config = dict(
    d_model=192,
    experts_per_token=4,
    normalize_top_k=True,
    router_cosine_scale=14.0,
)
Below are experts of layer 7 (counted from 0) of a mixture-of-experts language model. Rows are named router (the router's row for the expert), gate (a neuron's input weights, with its number), up (a neuron's input weights, with its number) and show model dimensions 0-191. Each number is 200 + 30 x the weight over its row's rms, rounded and kept within 0 to 999.
Before each expert's rows: "mostly gets" lists some tokens that are sent to it at least half of the time. This comes from a sample of Wikipedia text that the model never trained on.

# expert 98
mostly gets: " Har", " Char", " Sant", " Nik", " Mad", " Ab"
router,210,201,174,232,158,204,212,195,166,220,183,200,173,209,132,184,260,208,229,238,284,229,183,280,193,189,217,245,229,220,194,204,183,227,136,156,260,171,235,196,242,261,220,203,219,168,193,164,202,203,167,229,212,201,152,172,201,206,159,138,209,152,174,210,143,206,194,195,159,201,198,153,201,232,186,166,203,255,225,246,168,154,179,244,193,163,143,187,237,210,165,233,209,214,209,198,195,163,215,212,191,182,218,180,221,180,229,148,223,210,238,255,202,181,258,166,216,212,217,181,171,231,190,199,152,249,190,193,182,226,199,185,193,179,191,182,192,226,187,156,194,213,193,160,168,229,217,162,223,178,154,202,197,191,203,192,179,219,183,216,204,184,249,202,227,199,183,241,239,212,173,181,233,195,205,239,175,245,193,183,217,200,219,265,214,208,223,271,115,195,216,202
gate0,252,204,169,160,188,162,162,231,196,240,198,208,191,218,228,117,235,197,236,161,208,162,116,147,219,222,213,209,221,191,185,164,233,186,124,207,223,191,252,213,183,188,208,216,251,168,206,203,186,204,135,187,178,227,203,219,190,192,253,207,159,200,161,225,237,259,176,189,187,237,146,181,236,206,209,178,184,167,241,271,200,228,183,214,163,184,191,187,214,202,154,186,215,202,245,189,215,217,222,205,183,170,162,200,197,161,237,202,184,214,226,179,196,277,188,200,198,239,195,218,142,203,252,201,207,164,212,185,220,237,124,196,264,203,207,164,239,197,234,139,218,214,202,227,207,203,161,230,198,226,181,200,235,215,171,230,240,152,223,219,245,164,166,162,212,200,208,211,148,211,178,173,221,214,184,160,221,220,168,225,184,152,185,158,210,204,196,199,155,177,212,207
up0,205,156,195,213,176,182,190,211,265,234,143,181,178,170,178,193,243,229,200,180,200,215,209,171,235,215,206,150,211,198,228,132,189,217,150,208,178,167,237,203,210,220,170,169,164,185,228,194,152,189,158,187,150,249,160,169,180,216,249,163,176,231,181,209,142,217,176,162,185,207,169,189,196,178,204,220,161,167,124,200,233,161,225,160,168,186,181,178,141,237,180,230,216,166,158,214,181,244,228,219,249,191,174,197,214,151,191,183,203,176,198,223,156,210,185,217,253,216,157,190,209,190,201,202,184,152,204,210,206,156,181,239,205,170,201,182,172,191,214,223,189,196,210,252,277,225,212,235,183,201,253,257,182,228,180,191,243,154,187,162,228,162,143,235,189,198,198,215,199,209,175,213,205,199,166,152,228,230,220,217,232,228,214,139,231,226,142,265,192,237,210,169

# expert 84
mostly gets: " Turnout", " Coordinates", " Genre", " Clade", " Phylum", " Released"
router,180,200,252,227,153,257,155,160,191,245,172,152,207,218,205,212,221,212,208,184,223,230,184,142,253,232,224,168,248,194,200,232,208,239,179,290,179,163,209,186,232,190,205,232,189,236,162,199,182,240,195,220,192,217,212,162,214,187,171,211,191,184,231,214,206,178,201,245,117,218,197,219,164,165,180,182,220,177,169,200,207,225,162,150,205,214,169,263,213,197,232,199,177,202,165,196,203,222,138,210,222,129,204,194,180,179,191,227,209,184,196,174,179,216,180,157,248,231,191,164,175,199,191,152,171,234,169,216,157,188,219,208,156,125,183,245,208,165,226,214,224,198,220,151,246,165,221,252,199,236,195,173,167,136,174,244,196,192,157,178,199,215,206,181,203,241,199,188,171,218,271,221,190,182,189,161,246,197,196,165,146,247,191,200,165,236,215,166,207,219,202,186
gate0,250,193,189,242,182,177,198,210,191,216,204,176,186,203,206,213,209,188,156,127,211,204,165,173,243,233,220,217,203,196,207,202,206,206,177,196,198,235,208,175,178,257,169,212,217,218,229,203,236,186,196,192,249,184,162,135,182,202,299,196,187,245,165,200,164,201,210,173,234,142,210,180,169,149,235,221,199,222,181,211,140,194,210,212,202,176,202,224,214,202,202,178,249,129,174,215,219,180,180,159,196,209,193,241,188,182,205,176,214,182,181,219,124,245,185,145,263,180,172,214,222,219,182,230,226,130,153,160,154,207,155,161,183,141,216,203,226,184,196,174,166,216,184,193,170,169,202,175,228,201,242,183,176,191,151,217,218,208,237,203,255,176,192,253,168,198,155,173,183,146,172,174,172,114,210,190,205,251,156,201,210,218,212,228,205,225,219,195,187,150,210,159
up0,215,242,204,169,166,214,182,170,221,229,190,212,190,206,191,283,208,178,189,128,169,204,182,212,237,246,214,241,212,223,195,222,207,226,207,183,173,209,188,129,233,208,218,203,227,209,231,211,235,237,205,195,209,216,189,198,214,176,239,203,169,208,204,187,195,220,188,182,196,179,161,165,169,199,211,181,217,210,198,189,211,208,223,210,236,225,213,225,219,179,210,218,232,104,213,227,236,217,165,160,215,186,209,206,239,174,226,132,231,225,263,197,153,181,210,156,209,168,131,155,191,239,172,231,133,142,177,212,133,223,202,188,194,163,211,173,190,242,217,179,249,211,218,179,208,112,223,188,250,125,204,173,194,187,205,180,227,214,224,201,221,186,182,214,192,246,191,222,161,196,203,156,243,136,204,161,190,214,228,168,236,210,168,224,173,237,213,174,163,191,268,163

# expert 122
mostly gets: " cr", " f", " cons", " n", " br", " fr"
router,229,201,211,234,195,190,207,177,188,204,240,211,160,229,172,165,212,118,183,197,230,206,153,243,231,214,177,186,202,174,178,230,216,154,159,172,227,209,180,185,224,187,222,122,199,215,229,143,138,235,234,233,244,192,154,237,157,174,190,194,218,218,170,202,199,243,166,235,204,231,181,222,196,194,218,251,182,268,176,204,177,188,186,185,217,227,175,209,195,251,194,272,158,208,244,267,205,246,260,194,172,207,172,217,204,195,180,192,198,227,226,196,237,181,225,193,192,154,145,242,177,140,222,220,207,176,219,205,230,245,179,188,218,234,179,177,243,170,148,210,188,205,248,193,137,209,174,203,239,205,207,242,234,155,195,199,183,164,171,214,144,167,190,188,229,207,199,221,245,244,189,182,208,207,209,156,220,196,191,193,255,190,219,153,210,201,203,174,133,207,240,176
gate0,222,245,186,221,182,174,207,195,243,188,196,198,205,186,200,203,199,220,214,180,215,198,170,136,225,190,174,165,171,282,231,224,194,156,184,217,240,163,166,203,167,191,194,155,216,184,197,198,171,282,202,198,178,188,229,192,169,203,177,197,205,208,212,175,171,175,176,106,165,174,104,158,218,235,217,202,224,230,207,226,157,156,229,229,199,191,242,190,227,205,214,229,181,236,260,257,226,224,224,246,219,146,178,213,154,199,247,240,194,247,233,195,205,223,233,260,200,243,173,244,208,211,172,182,183,202,174,212,247,205,154,177,155,209,154,189,162,157,189,201,207,183,262,188,138,199,203,191,162,246,211,215,221,200,230,211,260,166,176,223,196,159,210,240,205,219,210,237,220,204,211,171,211,185,223,199,181,147,162,228,225,206,195,167,182,211,205,213,195,146,190,234
up0,274,151,188,199,231,231,181,205,220,189,241,150,162,195,195,204,164,200,153,165,173,185,208,228,168,177,148,225,192,204,199,220,194,160,174,214,205,226,209,172,136,159,223,165,177,203,219,202,175,179,218,169,167,237,197,160,195,228,170,206,176,206,216,169,196,209,172,211,213,151,188,231,190,135,229,217,189,190,216,224,209,172,203,213,168,217,111,175,195,208,182,172,169,175,150,151,143,195,226,236,172,215,160,215,200,144,219,169,188,211,202,223,143,232,167,166,151,229,189,159,217,189,225,202,229,196,178,173,160,208,221,205,259,230,203,231,229,197,189,222,182,159,190,222,254,192,211,217,212,180,189,207,195,175,166,171,192,261,244,142,247,189,214,143,251,200,206,251,200,200,127,201,195,136,210,205,181,178,192,187,208,187,224,189,252,170,203,279,194,182,251,170

# expert 104
mostly gets: " any", " some", " Some", " many", "Some", " Many"
router,190,237,195,146,163,156,166,185,231,189,188,229,204,215,233,180,197,173,184,167,210,189,217,192,181,184,181,203,223,136,270,223,270,280,233,229,204,212,285,218,244,221,182,162,244,210,217,229,190,145,183,220,182,176,242,235,207,205,205,156,209,194,167,239,197,180,222,170,205,216,215,221,245,181,171,165,160,203,181,195,207,206,201,219,198,191,169,123,232,146,185,194,195,182,192,160,207,250,249,223,185,199,226,181,229,213,224,146,187,218,229,208,213,163,192,231,205,213,173,161,212,196,218,227,194,216,202,184,196,227,248,208,194,212,171,208,203,194,219,186,191,182,211,225,231,172,139,251,183,167,221,186,243,201,210,174,251,207,212,246,155,146,228,129,177,243,153,181,151,167,216,181,162,250,170,165,154,162,198,260,236,192,227,227,197,158,206,198,230,206,197,233
gate0,176,164,197,140,203,210,208,218,199,225,160,170,193,206,184,228,193,232,190,163,174,208,216,205,162,169,185,208,160,171,187,270,207,232,228,243,191,211,225,171,174,260,190,182,218,207,200,212,151,160,213,197,156,253,197,147,214,151,174,192,194,204,239,199,244,182,230,214,265,213,231,151,166,185,191,219,201,181,196,195,199,193,210,229,190,200,241,183,188,196,216,208,257,176,237,212,242,194,179,196,201,196,265,220,159,205,228,236,216,168,176,207,214,217,177,174,244,235,190,206,220,145,198,197,159,198,166,267,196,211,211,172,166,185,187,255,193,235,189,194,238,174,205,265,192,202,149,214,166,267,148,164,189,237,172,201,173,252,210,203,173,202,246,273,193,186,205,219,182,195,235,145,158,146,237,165,265,199,243,215,254,191,227,252,194,196,203,149,230,193,185,158
up0,225,178,237,243,236,163,236,213,213,192,187,224,247,199,251,197,212,202,177,213,188,186,195,187,202,204,219,224,161,181,252,190,198,239,219,208,200,204,169,163,218,197,253,204,168,232,247,185,216,198,170,158,197,222,177,178,172,193,198,208,173,161,156,229,212,151,186,192,148,188,244,291,226,152,228,185,193,162,202,229,222,242,152,208,191,189,185,211,205,196,210,237,212,222,215,207,242,274,217,164,220,240,220,214,224,168,224,183,185,154,250,178,214,222,216,191,235,202,213,190,167,193,146,244,174,151,221,198,138,205,201,185,193,245,177,182,207,173,230,220,173,211,181,231,160,216,164,203,212,186,225,246,147,197,209,207,168,187,192,153,242,217,181,251,187,226,167,162,203,230,234,242,234,243,183,123,135,202,240,181,102,206,177,196,196,222,204,236,211,152,163,175

# expert 67
mostly gets: "ller", "mann", "oid", "ania", "berg", " IV"
router,155,183,181,177,246,210,160,231,243,192,162,230,166,221,239,159,164,216,196,197,197,150,200,235,180,214,221,216,189,149,234,211,193,204,159,202,200,186,234,178,280,175,192,173,165,148,210,191,224,202,165,168,171,164,168,162,120,227,201,222,187,220,196,218,192,201,198,194,159,252,207,248,228,221,227,211,157,163,200,215,214,197,214,207,225,231,222,180,190,159,150,206,189,183,217,239,166,167,114,198,199,250,183,252,183,209,168,211,118,159,261,158,173,193,203,307,208,206,196,198,157,242,206,208,144,225,217,164,159,235,192,167,195,225,218,169,219,158,174,196,172,193,222,167,202,218,201,211,180,156,221,209,214,213,202,160,212,161,188,172,240,212,191,175,203,273,195,197,190,223,176,218,234,192,218,209,220,200,214,199,168,169,197,202,215,237,194,190,173,180,159,253
gate0,227,195,210,190,237,148,200,209,176,242,200,238,278,187,199,274,226,216,138,204,174,206,224,182,244,175,235,240,161,183,218,236,158,215,146,182,237,178,215,190,199,191,225,199,146,178,155,240,135,223,212,204,165,235,223,196,208,247,242,217,235,202,231,175,232,195,225,214,197,186,178,159,168,236,244,205,182,210,239,212,222,194,175,158,149,191,170,247,180,192,140,197,218,189,151,166,168,175,202,228,231,170,272,177,218,130,167,177,217,212,214,170,147,181,266,186,179,221,222,217,157,196,180,211,185,223,166,182,198,220,169,172,163,183,233,185,140,172,176,211,244,222,185,234,196,177,201,198,157,234,188,233,160,159,228,166,203,222,180,166,171,218,225,215,194,175,139,213,220,257,210,204,215,191,218,201,169,195,147,198,170,230,205,211,214,221,184,194,216,246,171,187
up0,254,204,142,244,130,232,121,175,208,189,162,219,156,223,215,176,192,184,181,173,180,218,174,229,247,211,245,219,177,217,161,246,191,203,174,179,210,162,196,161,227,236,205,214,199,157,233,173,175,233,210,185,201,227,147,187,208,205,202,245,224,209,204,160,194,161,186,210,133,169,210,139,126,228,207,156,180,248,228,179,199,176,167,241,196,192,210,225,218,200,147,198,217,191,185,148,172,201,254,198,183,162,202,151,153,156,216,229,212,255,233,217,236,213,224,139,211,171,178,176,176,200,139,188,193,201,193,221,230,174,217,206,249,149,200,181,168,179,248,166,178,150,218,206,149,226,177,179,214,170,163,205,241,183,202,223,175,213,210,200,202,169,227,224,195,192,236,216,172,232,167,179,250,190,222,182,183,257,182,149,209,209,213,239,198,195,221,231,215,199,238,164

# expert 85
mostly gets: " Candidate", " Opposition", " Loss", " Notes", " Election", " Event"
router,157,184,177,192,180,213,129,176,213,242,182,232,180,139,210,196,198,184,172,176,237,264,232,180,217,241,233,263,231,190,237,245,227,233,171,199,187,199,187,158,234,215,224,194,200,139,159,220,179,217,221,186,121,225,252,201,195,162,238,210,220,226,191,220,186,234,188,201,186,172,188,251,236,197,178,187,201,175,233,156,207,187,243,164,201,155,175,188,244,209,213,170,149,210,185,218,222,214,138,159,222,179,227,241,194,177,201,194,183,215,233,182,214,153,186,167,203,261,254,165,191,200,189,246,243,220,239,213,199,206,241,143,187,187,177,219,214,212,175,182,194,202,166,158,197,153,208,234,201,209,257,159,196,238,225,241,194,206,178,288,196,238,201,252,206,155,239,185,150,155,232,198,178,233,198,177,166,249,186,180,172,205,166,206,206,201,182,177,198,197,235,179
gate0,151,211,203,266,230,215,186,154,199,223,241,218,184,187,220,146,207,197,178,223,184,216,220,187,132,224,140,209,191,206,208,157,208,188,162,179,226,232,201,178,214,220,246,213,202,165,230,198,230,194,241,210,196,207,189,172,188,231,266,160,265,121,187,172,231,139,230,225,199,219,159,201,184,213,156,225,210,205,219,224,152,192,149,212,248,166,203,196,215,209,223,167,163,197,137,207,172,214,200,146,155,190,223,252,202,199,207,213,178,173,195,205,225,232,172,216,189,240,192,253,190,155,209,190,231,177,173,223,165,166,173,230,199,217,222,190,235,233,171,187,216,268,214,203,197,187,225,223,186,144,195,158,220,140,204,129,137,220,198,232,214,243,288,170,232,168,210,218,194,182,170,170,230,227,216,200,173,169,218,221,254,198,201,200,174,184,226,201,172,176,171,193
up0,158,202,183,219,206,183,173,213,214,215,201,182,156,231,231,145,176,202,198,185,200,242,205,214,174,231,194,195,233,193,216,139,237,207,205,147,202,249,212,209,216,158,195,185,202,197,206,195,267,220,250,211,134,205,202,236,192,188,250,159,240,186,213,179,250,206,213,224,245,267,161,248,175,179,149,199,186,206,214,186,176,230,171,176,210,187,207,178,208,194,217,199,146,156,137,228,154,198,184,164,185,154,230,220,223,194,216,192,177,200,173,219,240,190,182,171,227,236,214,191,138,127,242,232,250,218,198,189,196,199,201,219,182,209,222,191,180,193,157,151,242,223,193,228,147,202,198,191,184,191,178,202,235,196,226,103,153,222,197,246,186,229,250,200,238,186,224,223,151,174,195,157,186,280,240,146,182,211,230,202,191,182,161,218,193,172,234,160,223,207,189,242

# expert 27
mostly gets: " Binomial", "Species", " given", " English", " graduated", " Occupation"
router,150,168,197,223,199,202,230,175,195,237,205,221,201,249,169,190,177,210,272,192,184,197,201,148,217,216,172,178,160,261,226,203,189,191,220,279,210,182,210,239,238,217,163,181,226,240,161,173,208,219,196,187,189,221,161,199,198,223,195,209,140,179,161,215,194,201,194,193,174,193,236,190,151,183,222,200,231,224,204,129,236,218,184,212,189,219,260,263,171,189,225,220,194,227,142,181,189,218,247,250,211,208,180,170,185,253,137,185,196,242,236,177,170,140,196,152,208,196,180,226,208,222,193,186,133,189,196,200,263,221,199,214,174,198,199,187,157,170,256,187,198,113,197,214,279,229,236,229,256,213,177,190,217,180,174,194,181,170,192,173,232,165,177,195,167,181,196,269,234,237,236,199,232,185,180,197,220,231,199,201,235,177,202,226,184,190,183,185,229,230,174,144
gate0,244,172,246,163,250,235,217,226,192,217,277,238,216,201,214,217,160,190,238,164,183,170,231,220,256,176,248,187,180,213,209,200,199,194,251,185,187,204,143,221,223,265,198,190,256,209,253,217,192,253,210,191,165,202,191,181,165,186,174,178,171,207,171,217,236,193,223,168,259,237,171,148,199,191,246,181,226,178,234,184,142,222,222,228,190,205,231,195,186,239,225,231,197,230,186,188,240,224,222,187,167,187,211,188,168,239,198,150,187,203,176,131,178,230,238,211,233,187,245,190,279,211,199,196,201,159,218,211,214,226,216,193,214,247,208,241,256,158,213,241,256,170,146,222,189,160,175,210,203,232,219,177,211,202,220,213,155,192,208,237,247,168,163,135,194,195,243,214,201,191,216,227,172,161,194,226,178,180,241,200,204,179,153,189,226,195,185,177,227,236,142,190
up0,199,192,198,194,221,164,214,168,189,194,196,222,175,186,213,174,189,194,208,237,145,181,207,215,215,207,210,230,225,230,181,241,206,193,156,169,216,221,173,206,194,213,250,200,249,176,260,227,198,233,235,213,197,205,156,168,181,229,154,187,219,188,204,218,185,192,178,161,178,253,206,170,193,194,241,191,175,191,253,160,184,199,275,211,185,178,195,188,165,243,209,214,226,238,187,122,223,222,225,221,186,211,231,219,172,225,200,198,175,138,201,216,178,205,241,213,172,145,210,246,267,212,191,177,187,199,193,248,202,236,239,172,219,221,219,220,185,178,226,220,233,218,173,259,202,151,164,167,157,248,256,247,217,160,210,175,185,155,196,197,207,188,233,159,259,203,215,243,240,201,173,199,214,137,171,181,150,184,218,192,252,230,177,202,230,225,224,217,172,245,128,103

# expert 60
mostly gets: "St", " coll", " kn", " tr", " fin", "Dr"
router,227,231,216,170,224,199,178,224,221,180,223,197,212,196,203,166,213,230,192,216,239,204,180,188,192,153,189,207,183,159,250,199,211,180,150,163,227,195,165,196,206,161,219,221,239,191,239,202,211,206,223,245,186,214,211,213,136,207,193,173,242,202,219,201,161,158,178,196,183,248,191,155,251,258,251,163,213,240,172,261,182,186,224,174,261,183,197,187,212,200,198,220,183,150,176,234,207,207,239,171,207,196,236,208,197,164,167,218,231,247,294,213,211,196,230,207,205,197,163,223,188,235,174,167,200,197,138,170,244,186,192,204,260,208,172,154,219,188,180,245,170,174,208,167,204,231,226,142,188,200,185,233,180,190,255,193,199,210,186,227,165,127,201,164,204,216,194,234,193,239,230,218,235,284,180,210,220,243,235,217,221,104,202,167,228,210,220,208,168,224,197,259
gate0,202,157,211,175,209,227,184,193,180,209,242,195,228,184,193,211,178,218,263,159,196,190,159,194,236,205,265,179,251,106,170,182,206,195,187,247,194,188,209,191,176,180,214,219,176,164,221,245,200,196,166,170,239,133,145,160,227,228,196,185,201,213,169,245,226,265,186,189,231,230,196,199,170,174,194,177,220,121,235,173,223,221,165,193,193,192,227,233,199,142,176,167,200,154,237,190,227,221,131,213,229,175,195,266,214,206,138,206,203,167,171,178,190,207,189,197,196,179,201,191,216,170,222,150,193,217,208,188,175,211,203,211,236,139,148,203,239,179,163,171,288,197,149,148,209,178,159,242,146,218,180,202,216,184,219,196,204,228,265,198,171,228,210,197,203,224,218,230,194,175,216,212,192,216,159,184,170,194,218,224,157,207,187,233,205,254,219,172,241,187,197,225
up0,225,249,177,228,188,173,168,211,184,170,239,206,147,221,165,218,189,202,211,212,184,185,230,242,201,230,237,163,224,235,228,212,192,228,152,188,260,172,226,258,224,176,178,216,173,172,221,169,197,215,201,255,204,179,164,184,178,226,183,233,300,182,189,146,163,179,176,174,219,258,225,179,198,228,292,190,164,138,178,174,241,189,207,191,192,247,231,168,245,202,150,184,211,189,217,221,230,209,255,189,218,211,203,200,231,206,177,251,203,198,203,202,175,143,247,229,176,161,195,221,214,190,176,178,159,233,231,222,206,220,226,231,226,160,205,154,233,198,202,218,208,242,186,184,186,208,158,209,152,168,233,276,166,207,241,133,197,216,188,179,178,215,238,209,202,257,177,167,223,203,188,237,217,182,198,202,155,223,210,205,207,214,262,223,191,177,148,207,210,232,195,203

# expert 115
mostly gets: " Species", " Supreme", " Nominated", " More", " www", " Alma"
router,238,190,208,229,169,191,259,225,203,164,179,226,168,256,163,185,195,182,237,240,192,218,236,194,195,189,216,180,234,154,210,173,184,223,244,195,185,194,182,177,196,188,162,165,220,250,174,142,139,177,199,213,240,242,140,166,238,203,230,184,217,164,198,205,215,209,211,172,258,170,247,202,198,158,214,202,187,184,192,147,225,165,210,238,239,200,128,205,194,226,158,239,193,161,197,232,192,222,167,257,232,207,200,178,194,242,219,214,213,182,162,187,194,220,241,224,178,173,193,146,211,258,190,194,186,247,199,266,178,189,232,212,181,172,212,179,204,196,243,180,244,253,168,194,207,132,220,226,243,172,244,194,213,191,249,180,225,207,168,149,217,135,160,195,212,243,206,184,188,202,245,168,186,192,159,200,207,227,176,213,133,141,176,227,162,221,235,188,233,178,209,175
gate0,226,248,163,208,258,179,223,220,222,233,217,196,212,192,155,132,213,219,168,161,260,214,142,241,225,211,159,171,141,204,247,194,168,172,230,179,214,216,156,191,176,220,228,152,236,206,261,251,211,129,161,177,207,203,205,183,167,196,190,208,197,166,199,201,189,203,250,177,203,216,215,189,219,231,195,167,222,174,266,254,186,191,276,205,220,193,182,137,240,182,178,220,211,188,207,171,178,193,216,195,195,186,215,170,234,213,150,187,178,206,186,230,212,162,204,202,173,188,202,230,198,147,202,189,280,180,221,215,162,177,241,207,208,191,187,206,246,197,170,155,186,179,188,157,180,170,195,201,144,229,196,221,238,234,132,205,220,190,207,239,244,187,202,197,288,189,220,169,172,189,194,178,206,187,247,207,193,245,198,152,237,200,241,188,211,171,162,217,247,176,186,209
up0,184,207,234,216,199,232,171,166,152,202,200,219,262,176,209,214,256,236,211,218,196,187,213,162,187,209,245,216,217,215,152,217,180,196,198,199,223,241,225,190,186,190,196,223,147,151,164,183,207,209,183,227,166,181,237,256,212,225,211,223,193,173,222,216,225,207,127,228,144,180,234,173,160,174,197,197,204,189,217,183,207,264,158,167,208,201,209,231,214,212,194,167,237,245,186,154,219,194,166,184,223,240,197,256,210,165,212,259,175,235,235,168,186,229,201,223,218,182,185,191,214,192,186,210,120,208,169,167,218,205,174,183,178,219,217,198,179,171,238,184,169,182,226,206,235,213,160,204,246,163,203,190,206,174,214,158,236,228,175,197,229,264,201,299,167,199,126,190,189,195,195,265,254,209,189,204,188,183,138,179,221,161,192,163,277,156,200,178,139,188,195,185

# expert 120
mostly gets: "His", " defeated", " Liberal", " His", "Be", " lost"
router,173,242,178,157,179,222,171,234,188,146,217,243,210,210,172,187,238,214,223,185,179,183,175,191,159,199,232,197,202,187,229,165,199,220,182,199,220,240,156,260,285,150,231,218,197,174,179,196,208,191,222,194,204,235,182,196,197,169,193,169,214,234,213,197,190,197,222,186,256,251,199,189,193,193,178,178,168,165,210,178,165,220,190,241,182,217,210,215,212,208,251,172,184,190,200,275,178,195,192,181,159,221,168,199,199,211,178,188,196,196,166,230,212,229,213,137,220,144,204,191,220,226,172,179,142,239,247,152,228,170,180,186,152,156,204,242,154,195,203,237,255,150,186,153,182,183,157,241,246,235,176,132,224,180,178,224,165,203,237,193,210,207,130,197,214,256,147,184,164,190,255,221,177,225,218,230,211,229,214,184,175,170,222,216,241,143,185,174,230,210,248,258
gate0,203,213,197,164,188,230,180,226,235,190,220,246,199,193,233,184,212,195,231,223,234,241,156,170,212,242,164,204,234,231,274,194,141,154,227,194,222,210,211,249,221,148,216,199,177,189,237,148,203,201,257,219,173,179,160,190,240,191,160,232,164,243,185,171,241,187,165,168,220,248,151,204,223,179,190,156,188,169,221,159,189,233,194,236,199,222,182,249,201,177,215,213,149,227,213,198,237,194,210,163,221,218,214,175,195,216,168,185,177,206,196,236,162,197,184,164,155,193,246,178,236,206,194,235,201,200,179,206,222,224,259,183,134,209,187,190,190,176,220,181,212,196,173,153,211,212,224,197,209,188,140,248,213,239,196,185,231,188,219,231,216,215,137,175,206,220,230,265,173,191,224,233,193,250,140,220,207,207,214,190,175,249,210,174,225,138,248,267,231,271,150,213
up0,212,148,206,165,229,191,227,222,223,226,177,228,214,199,220,197,210,194,160,197,192,224,195,176,213,220,192,194,153,207,167,196,157,186,175,205,222,227,147,171,157,275,231,180,157,245,69,225,184,210,167,255,245,181,215,143,246,231,223,261,244,180,200,227,170,218,237,229,234,221,109,184,225,156,232,211,210,166,241,169,179,187,202,194,242,191,176,233,193,161,191,263,200,212,243,133,258,191,194,183,183,209,205,214,163,183,182,179,214,207,203,255,218,258,160,216,216,193,159,188,219,213,272,214,187,224,196,194,166,208,159,200,154,166,226,199,163,223,202,220,210,170,219,220,225,184,211,203,218,223,188,229,188,202,232,232,225,204,219,179,151,229,195,222,201,164,191,209,180,206,217,177,223,189,157,207,199,195,206,221,184,214,202,218,240,158,186,206,239,222,149,210

# expert 82
mostly gets: " Votes", " role", " Episode", " consists", " voyage", " Preceded"
router,192,166,203,220,156,210,213,167,259,242,212,161,208,191,180,211,217,219,195,138,209,232,244,189,204,214,202,191,163,199,196,232,207,225,180,218,200,248,244,230,241,149,204,253,229,201,177,220,180,263,196,150,232,216,229,202,179,114,172,138,175,204,220,194,176,241,235,227,188,188,226,260,192,193,187,202,265,177,241,198,178,225,206,172,184,225,163,265,255,225,195,236,155,238,178,195,189,230,192,211,199,152,183,230,190,171,168,207,178,227,233,237,238,207,223,166,246,211,234,216,213,159,223,255,232,194,167,193,206,190,233,184,196,197,170,220,176,188,213,220,198,207,167,162,246,172,237,281,198,221,204,215,161,165,229,196,192,152,185,193,209,259,208,239,197,187,198,185,215,126,228,176,180,245,213,178,140,202,196,149,179,247,166,210,222,211,221,160,198,189,236,187
gate0,217,219,254,231,226,201,186,233,165,208,158,201,185,162,195,212,221,219,207,218,174,213,221,232,172,210,168,220,184,257,164,214,204,199,186,170,144,196,125,211,200,200,165,189,264,218,241,233,212,174,141,171,173,214,225,178,209,190,194,165,225,228,154,137,222,203,137,229,204,182,205,164,227,214,176,178,202,232,160,184,182,215,166,238,197,244,159,163,170,212,169,219,210,160,212,155,200,170,169,155,177,174,237,201,150,170,235,186,182,208,199,248,215,237,232,188,212,156,172,158,154,218,250,207,157,190,240,194,189,159,167,190,163,196,219,249,202,195,190,190,257,201,170,237,203,203,210,224,234,204,187,215,172,161,210,197,211,201,176,183,212,194,173,189,177,146,167,172,244,262,243,185,163,195,190,266,241,168,154,199,173,222,221,230,227,138,231,183,236,221,222,124
up0,166,196,212,196,237,173,162,180,196,229,190,186,154,183,182,189,186,204,245,195,206,234,230,221,186,188,164,240,179,167,195,222,269,233,177,221,165,237,103,182,220,165,159,186,269,221,238,242,206,221,155,174,163,215,203,195,271,180,197,176,194,175,148,207,196,226,170,269,225,173,193,194,193,224,199,172,199,216,171,201,228,205,160,221,204,243,166,239,215,201,206,219,174,202,229,196,184,218,155,186,192,171,215,223,185,197,229,139,186,226,237,210,195,217,226,213,204,149,195,150,168,235,222,188,182,197,233,153,221,172,166,177,178,223,208,217,196,189,206,194,287,240,186,232,189,195,197,253,183,233,204,191,134,161,224,195,208,196,136,197,249,208,203,208,178,118,220,173,223,269,181,185,178,247,201,203,163,183,200,175,138,242,223,196,204,200,211,204,243,227,223,143

# expert 43
mostly gets: " family", " body", " x", " maximum", " males", " tail"
router,174,184,284,199,258,232,177,190,228,174,199,155,162,166,209,236,177,190,228,243,194,178,231,203,161,208,242,224,224,160,241,244,215,199,237,243,187,253,244,224,190,228,190,207,236,203,234,250,145,217,207,201,189,212,229,237,199,221,198,196,225,257,231,204,171,186,172,163,250,192,211,241,188,205,187,210,231,169,128,182,270,207,250,183,205,184,175,225,208,214,220,199,180,204,186,191,210,249,217,253,184,176,186,199,146,154,249,217,174,189,213,192,222,221,223,217,198,236,195,204,236,221,199,212,184,145,189,182,152,259,215,189,203,232,195,190,205,161,162,248,217,157,239,249,281,171,269,176,193,202,201,209,190,190,238,195,220,190,173,263,188,212,217,208,180,232,213,219,128,212,195,198,195,248,130,228,212,211,181,181,220,184,224,199,208,227,204,190,213,150,187,235
gate0,186,253,172,198,198,154,209,212,230,158,177,210,220,208,229,206,234,201,146,238,151,194,197,185,193,219,173,150,181,197,191,221,233,161,149,218,217,173,116,246,186,201,165,176,188,160,192,151,190,181,238,194,224,221,125,225,163,178,199,261,163,174,254,220,180,223,212,218,164,161,209,196,142,186,190,183,204,212,219,186,197,236,198,187,238,145,149,213,208,205,199,209,193,213,211,192,213,157,204,198,203,193,226,154,250,242,249,242,201,170,226,186,222,213,150,190,236,231,245,220,186,260,227,237,192,197,198,155,176,164,212,172,130,208,179,255,214,171,193,208,194,145,112,198,229,217,209,220,164,204,193,232,170,226,177,227,144,192,183,164,205,215,261,232,236,191,267,208,226,232,215,179,156,199,185,186,195,184,212,218,196,185,207,192,184,236,210,184,198,166,248,227
up0,201,192,185,253,216,206,191,199,204,257,230,197,183,204,187,230,164,202,259,167,226,191,207,208,206,178,235,247,167,172,183,232,181,243,205,179,198,189,247,203,214,206,241,202,227,176,198,223,203,246,159,165,181,187,315,205,208,191,213,172,211,226,143,218,220,167,168,206,260,224,194,233,213,204,204,227,248,208,189,219,166,179,229,259,155,208,213,197,201,167,219,183,187,194,170,214,164,225,188,195,175,248,184,202,186,168,192,133,177,246,219,233,192,215,212,179,181,200,149,210,188,137,255,160,236,222,243,230,247,218,200,211,235,182,257,168,146,200,265,162,203,196,241,220,206,192,161,159,297,220,198,220,208,192,181,173,233,218,238,176,183,189,136,191,243,227,188,172,137,157,230,222,204,207,212,173,184,236,207,226,170,216,210,217,221,159,191,224,225,204,171,192